config.toml
n_layer = 14
d_model = 256
n_experts = 32
experts_per_token = 1
d_expert = 448
d_shared_expert = 0
activation = "swiglu"
moe_layers = [1, 2, 3, 4, 5, 6, 7, 8, 9, 10, 11, 12, 13]
router_score = "softmax"
normalize_top_k = false
routed_scale = 1.0
balance_loss = 0.00275
balance_bias = false
init_std_router = 0.00987
lr_router = 0.00197
vocab_size = 4096
norm = "rmsnorm"
norm_eps = 1e-06
tie_embeddings = false
optimizer = "adamw"
lr = 0.00193
beta1 = 0.95
beta2 = 0.98
batch_tokens = 131072
seq_len = 1024
train_tokens = 952300000
steps = 7266
dataset = "wikipedia_en"
Below are experts of layer 11 (counted from 0) of a mixture-of-experts language model. Rows are named router (the router's row for the expert) and show model dimensions 128-255. Each number is 128 + 24 x the weight over its row's rms, rounded and kept within 0 to 255. Numbers have three digits each.
After each expert's rows: a language model's description of what the expert responds to. This comes from a sample of Wikipedia text that the model never trained on.

# expert 18
router:127139149119163122096128122088112122122075104167106115134147110082081180107110113153141096122121138160111120125151154152123178122145156148112086093117117099170131157123101156140136122095124089134139093120104111123135161114116145146122161135122130152161127101110170154144068126099132120155174134150114111107116167090145086128143135127107147109097129119157129163111101124169105144116157
Coordinating and subordinating links between words or clauses, such as and, commas, or, but, while, although, which, semicolons and ampersands.

# expert 2
router:151158115160138098133115129103126078126129086167117087128103096142120141091155149154153146113081123137095117084091136137133122131086152120133092123108170118120126178105127138109091131148134124129131100166192121125118128128110120105156145132127094166102139130168139092168120139178154102113129103123146140142112142140149090138128126093144123111130104193143146128086106123098085176091165
Table-cell pipes, list dashes and commas at line starts, plus final pieces of genus names in species lists, such as -ia, -ra, -ides.

# expert 29
router:135071118127169131126096115125140118143115163127113109142118153126119127172114156064125117106124080163131147080121122102155116120135132169150118129174125124125172128113129125118111127125157072086096116126136175176177135119134138145097167104165123143066120168097074117145154159102158115155158117129129172177154113101131162125138133112131120131129155123133147099077155082136137123130145
Word-initial consonant pieces such as d, sh, st, cl, sc, and first bytes of accented letters in Czech, Slovak and Lithuanian names.

# expert 26
router:143147108152118125098136104109165152138170132136164123147160119111099092090070159143131116169147115159162155131149147121127099148139143157163118164119104151083137181156134122191127154111105110166128139147114161070097133096118090138156128111136111142140114118121140100138110166129132144163126162156145132133127107165118138154110167119136164117114124160157143146109103149128146156188148
First pieces of names in sports rosters and election tables, such as Mc, Ab, Ah, Marc, Sam, often Arabic or Slavic.

# expert 4
router:133123132124155147137096102130125141136111140109121128157154133089126180180164140083099122108088133128134094075120128112097136081129172162122127119162139110120102133139139117095126119095125156122122147161138114161133124185105147131134142152117135135122144159125095118109126148076100134083092133160165165107116127126208155095132120123167136154141112088117117124141143126112175124096094
Lone first letters s, w, c, t, W, S, C, T, L opening a split word, such as w(atch), W(ide), t(errestrial), c(ure).

# expert 8
router:145156147168121150139173107088147166145127146148129095166102156074140091130180142098112142115138158094130109114151147143131111158090119165106119100132144157141103161133100126148151098109112147091168076107151126114128137137132116156114146099130166107154097106129161085139092109138124125118117076098123086147156176153111108162127142124163150159165115092128143125144118112110123142141089
Past participles and linking words in infobox and award tables, such as Preceded by, Succeeded by, named, due, Spanish de.

# expert 30
router:133147116125090134124137105137183110163137106116137045133157177111159099145140102190122145188154063080104182181118126105113119115143140133134170119148093115105121083150104130121134103153115129145114150129163123153103164124176132171124117094137135113120147126149120133096132119125107097121130155160115133134131158116121120117152124102116112146166156134132102112130148123123143149095089
Line breaks ending a paragraph, a sentence or a heading, such as a period followed by a blank line, or == and === heading closers.

# expert 21
router:124106115131113129155156156137132142143106124070110135108124144112133119114106159149133122117139191151127107122139090097127098125152157126127109145108164131132095131114147132102122087173134118142118162112106097134106160115137113140127140156119130132114094070155067139115100136116151169154101103109129153085092118169092130124104093169097156108127159158151113108119099147147143111211144
Nouns for people's roles, positions and relations in biographies, such as President, member, head coach, brother, politician, player.

# expert 1
router:121125156114116143150167121122117107088137084121115142105154164126127104115098156125113151092146148138140125102089156142135148142157081114139110172156110152114127119178084136105132107125124139126160137157100169157135152089108084090106119150097165099121122181111123115179159096159160119103122129195073135088133175098115155142137136131139124138139107116110083109136149150130104096131119
First word pieces of proper names and place names, often a capital or consonant start, such as Gl(asgow), La, J(olla), S(eg)ovia.

# expert 14
router:110152121128094124088093155124107162160127165157150131041108123168103143138089115137154117157089132111168144140127118089111145126127104093120148130095112168152125118145138178118156133167129126176144101124138126138117150100098163146136109156131075147140167129115173157075125123159104123175170147093110110137128134117152126126151133099138112165121126122130102117155183122158125108104114
Prefix-like word starts such as ex, reg, min, sub, and of or in, often in chemistry, biology and geography text.

# expert 25
router:087126142140141120129095131158093070116147111132137125116125131141159112154163089123108152120166113143132147098147133162124130119138144112085114105095155146185094132086149128135152114173097154108111106097120156118143119144072126126111153157153091091129166099114126130132171113125100154116093118120148124168072094085139122133108101112119136104177123126126158158160153096122125123115123
The word the, plus its, their, his and a, mostly after prepositions like of, in, on.

# expert 24
router:128142162115133153103097121117166116133114106120180147116115146158163094114122162150166121154129126110121129095141166152160112154122117103141143112172110143130136104153118163157106153130101111102100129128127107082111096122117119146103146164122105120146114175101147167140123150112116137089105129126147135126143099153112110098115126130127109145133131151131113135123120151143099105129122
Opening pieces of Latinate words, often after was or be, such as disc-ontinued, dem-and, ab-, ref-, prot-, pract-iced.

# expert 9
router:153141118149118131125113105166141136146152131151122100136172138167133118120141142147127113133116094099095136136143116156141110122133169076169183102161108115129115117176139130169112073118102143135109115132158147126151136113159151139172101093124143110147121123160097082123137074148119113128150126103151118131080133142136105071121126112140129113157139165117146121104150095119090156094101
Single letters, digits and accented or Cyrillic characters inside foreign words, species names, transliterations and acronyms, such as š in Pozorišni, MICLIC, Zàngzú.

# expert 17
router:058125114144114116157112131143167121111157089126119122174124094122166078144158119171125142125111164128127114150133107168125129117128096068117124159073142148101138146106112129131127119136131106132126108086129143129096111113111143084122141122128161130174123112128123142122128103102118104124152111131155151143130107091122146166133123135135139117114134127097108166119130142099098078209152
Place names and their closing pieces, such as ville, ton, ford, shire, York, London, in US and British addresses and locations.

# expert 3
router:149092123127104123096101103177120119159150176115135113118173112146119139125108110113131098140147147091091128107111199112104170064098099076149155112142100139137151124166105096117128150121126134138152124117141140144126113086130124122107104107126175134130112114160121160124143091152119089124130139124137091126113148119136137154167125096107100093140086157072111079112127116132114115122128
Word-internal fragments of long or foreign words and table filler such as N/a, for example ent-ran-ce, flu-ores-cent, per-forman-ce, Pl-az-a.

# expert 16
router:134128109100108100141091148156132128132163157145135135136111143162135134120144135114115149142144095100153151119120120128124123118139128086159158151130122138103162127111109150167108111144105128086141105129125103160125114127146182071123076153120144149120113147139181171097203158167118089109151099127106080107109108115169128132117128158114132111088144114121170096144151171184148119130167
Early syllable pieces of words and names, such as gu(ilty), Gu(inea), Arch(bishop), br, h(um)ans, Af(ghanistan).

# expert 31
router:145149122142137154147147133114135132119107099147127137141141116128090194116120087147159125148067126097176148162136144098158165132155168194069122114137142137141109096141118107141131144113130175182146129158157143114137133160166135161151153106154120123160146129125093125114125168074107109098178134151122116119135143134110090136136109148136148170129095124166099140174167143132160161102146
Opening parentheses, quotation marks, brackets and hyphens inside compounds, such as 506 (35.2%), "play along", praise-epithets, plus table row breaks.

# expert 11
router:135171103092102129132102126157129140121168130119130177123170092140103137108087101109097132139081111118169117186163130131098150153106122114138139123068088131099141126184137118118146121101137140094135101162104109084128125079100146095133101128133148109125096112086157143141121125145150099143125164160099121110161121152104115156148128114140175117125160165110160183130127135150122110162138
First pieces of personal names, often foreign, in sports tables and species authorities, such as Ly, Thom, Jr, Meigen, Ejupovic.

# expert 19
router:145106153135123127136113112108153124110128090149127127123132133109134184186149081121139120088156137111130117126131136083120109112111137110098162117166124100130172107143102104133140115104158142139097153114154091185131125127155116157134134141134124145136091186159131142137111167110139147076153143129135162115117153110168118073129098144152053172168112115141112131131114116119110157085118
Measurement units after numbers, such as m, km, ft, mi, cm, plus sentence-final periods and m or M starting words.

# expert 15
router:131156155149119172139145094125096168185120149165129138118129108127127125145134134127161141141116117120152122145149137111162114162127155159109093081106139105190137124105162120131142165144157148148150075126138124118121132109109115139093132136093098143129158103116130132131107121140144116140145147097146098099155128162134111178108138131153138147124118102111121153134150115112141121115137
Prepositions following a verb or noun phrase, such as for the season, with help from, during, against, after, of, in.

# expert 6
router:183095138117137164159107124162131131120087108102101172130109129121129087136071119104152119090145135132122106099098095146085088106106072116110133134153137131135134098135116108124100135098135174111137149123083124094133111174161164097125102127082126099099145108124118119139130137170132110133109148106129116166123132098117147126157131123094114143164116141125158120140138169139106145125137
Table pipes, header cells and divider rows in sports tables, plus word-initial pieces such as re, se, pe, for example Reached, Single-season, rebounds.

# expert 13
router:089157102157131100100180119127150134153113132136128107155126131143136112137168080146148155136139160130102149171091134142138161090086125102183152111128124133088129128155095109105133110104106121146128170131144085091140128070121148170138085103128136150116130116144115104093082100137127106098111093114129137151162093137117096129108148107106128090145100096164177105136091103101145134142117
Last digits of years before closing parentheses, as in 19(74), 20(19), plus Cyrillic letters and CJK characters in parenthetical glosses.

# expert 28
router:118122132143099120110171133122108086142106128098163098182115142161091116142164106197148150140131096120096163140128126115105100146090120095165150091121132095089151127148097130144079127116130114122124149142158107131143147089136159136172102117112158116147136136176138131116117119166109109114109130081155140127149107127111108160108179138119102118127148120145180113134070103094126126129110
Final word pieces before == heading markers or line ends, such as Jagu(ars), Interpret(ations), History, See also, and year endings.

# expert 7
router:112157099133138131138150155181119160141119180138140141127095175154159111150138113098125105125175119121141124168115157134184131153112129155151134101163107076156166126099141170156123105119125098122134132135133162098148111107131148128139123113129134121132119131145153114110096154152146137148159131086172119108146171133109147118124147126125089109114114159122136150114070093081146134167112
Past and present verb forms and verb suffixes in plot summaries and biographies, such as took, moved, gave, t(akes), turn(s), pass(es).

# expert 22
router:114152110170159089111151129167136128142134113140154109107088121127092124146128141113116145129082146121147109208136118157065121153149158171088132137061163079136128126135177143118122145082124120128118104133145142141108115117147144104107138119166091122126089114165157166121128146176145135131122164150103116151143135096100096127129142114121124143118110128101168153132103129142130122107138
Table pipes, commas, colons, semicolons and degree and minute signs in coordinates, stats tables and lists, such as 37°38′, Total:.

# expert 0
router:123105138105123095136106139079124124099125156156089134128099121105178126090115169124137125109128103140118110151160133151137163151147165156110091183149115116181138156127157091119126160147103090098087157079109096113136140173120138090116119130101094126122133140116135134157088095112112162159122150117153112132156139143097146114105098127131143149112136145112099163129104078085164110132113
Forms of be and have, modals, not, and degree words after a subject or relative pronoun, such as was, has been, not, more, increasingly.

# expert 23
router:120118094089111169110109168122128127112107114088148108112122143151133050106124161087112110122147125126071114159176134112145135151118103098087159131061131185143129099083132132136135112129118145149101130154106132125134135103131101110118081099152092124123129124172156107123129072160133146108141109145129136140150107137137156118135159156103134101148126102142143150064120160128108131149094
Dashes beginning key-value lines in infoboxes and lists, such as - Rank:, - Years active:, plus bullets, pipes and Personal headers.

# expert 5
router:122101151126154121127170159110106141124149133121101146131143098086169162114124150128104114124151135114120116096163126147169093131104100128172150146106121151137117098106166120091133142153167101124127166125135132144083133188137055137144155132113155103156136123125135124128154139137111177167087119144102096077109108155157171113159140163124125117112145104122089078113107113145111164143114
Word-initial stems of Latinate words that take -ation or -al endings, such as oper, rel, public, particip, Found, also n in noble.

# expert 20
router:136111121132085093128165119127099127101129182116142122105103148139148134130157141116152164113141146145112129145142122117146149109152128115133140155128129096202127090082143139179119143165146137131151168090109136123137111125090138115117171143107107132137140140154110090152143130157147166127134131087126133108128081114087127127113119142082128105106111116120156112136098088119137099188136
Head nouns naming a work, event or thing right after an article or adjective, such as game, album, series, production, studio.

# expert 10
router:145162160173122152128168123142130111129178162102154126138121125160118061111151152149106075151146181107107099164087117150122124101127120110130174096171092150125129147157105146129159115146128134141112097097115122099132120166160119122134109123123157162121126103138105146137090138128144117138117073140076142138134159129094108103084139143165118139120122164133130107126100168120103142100160
Decimal points, spaces and dashes inside numbers in tables and statistics, such as 14(.)1%, 6(–)0, November( )7, plus Born and Died.

# expert 12
router:127122110097124136090077137092114069143152121170146079157157136126109121163159121163120120102159137120103126139092149118136110100098075075135147093147104147112074134088148115181113111131110155116145082155171134163116097108135143109132103102152155122141145107143127122121141128132157169103109115153131152159110185152098111139099142089133109078096135110148145116123147143153098109080130
The bare space token after a month name and before a day or year, as in July 26 or March 2018, plus adjective endings like -ical, political.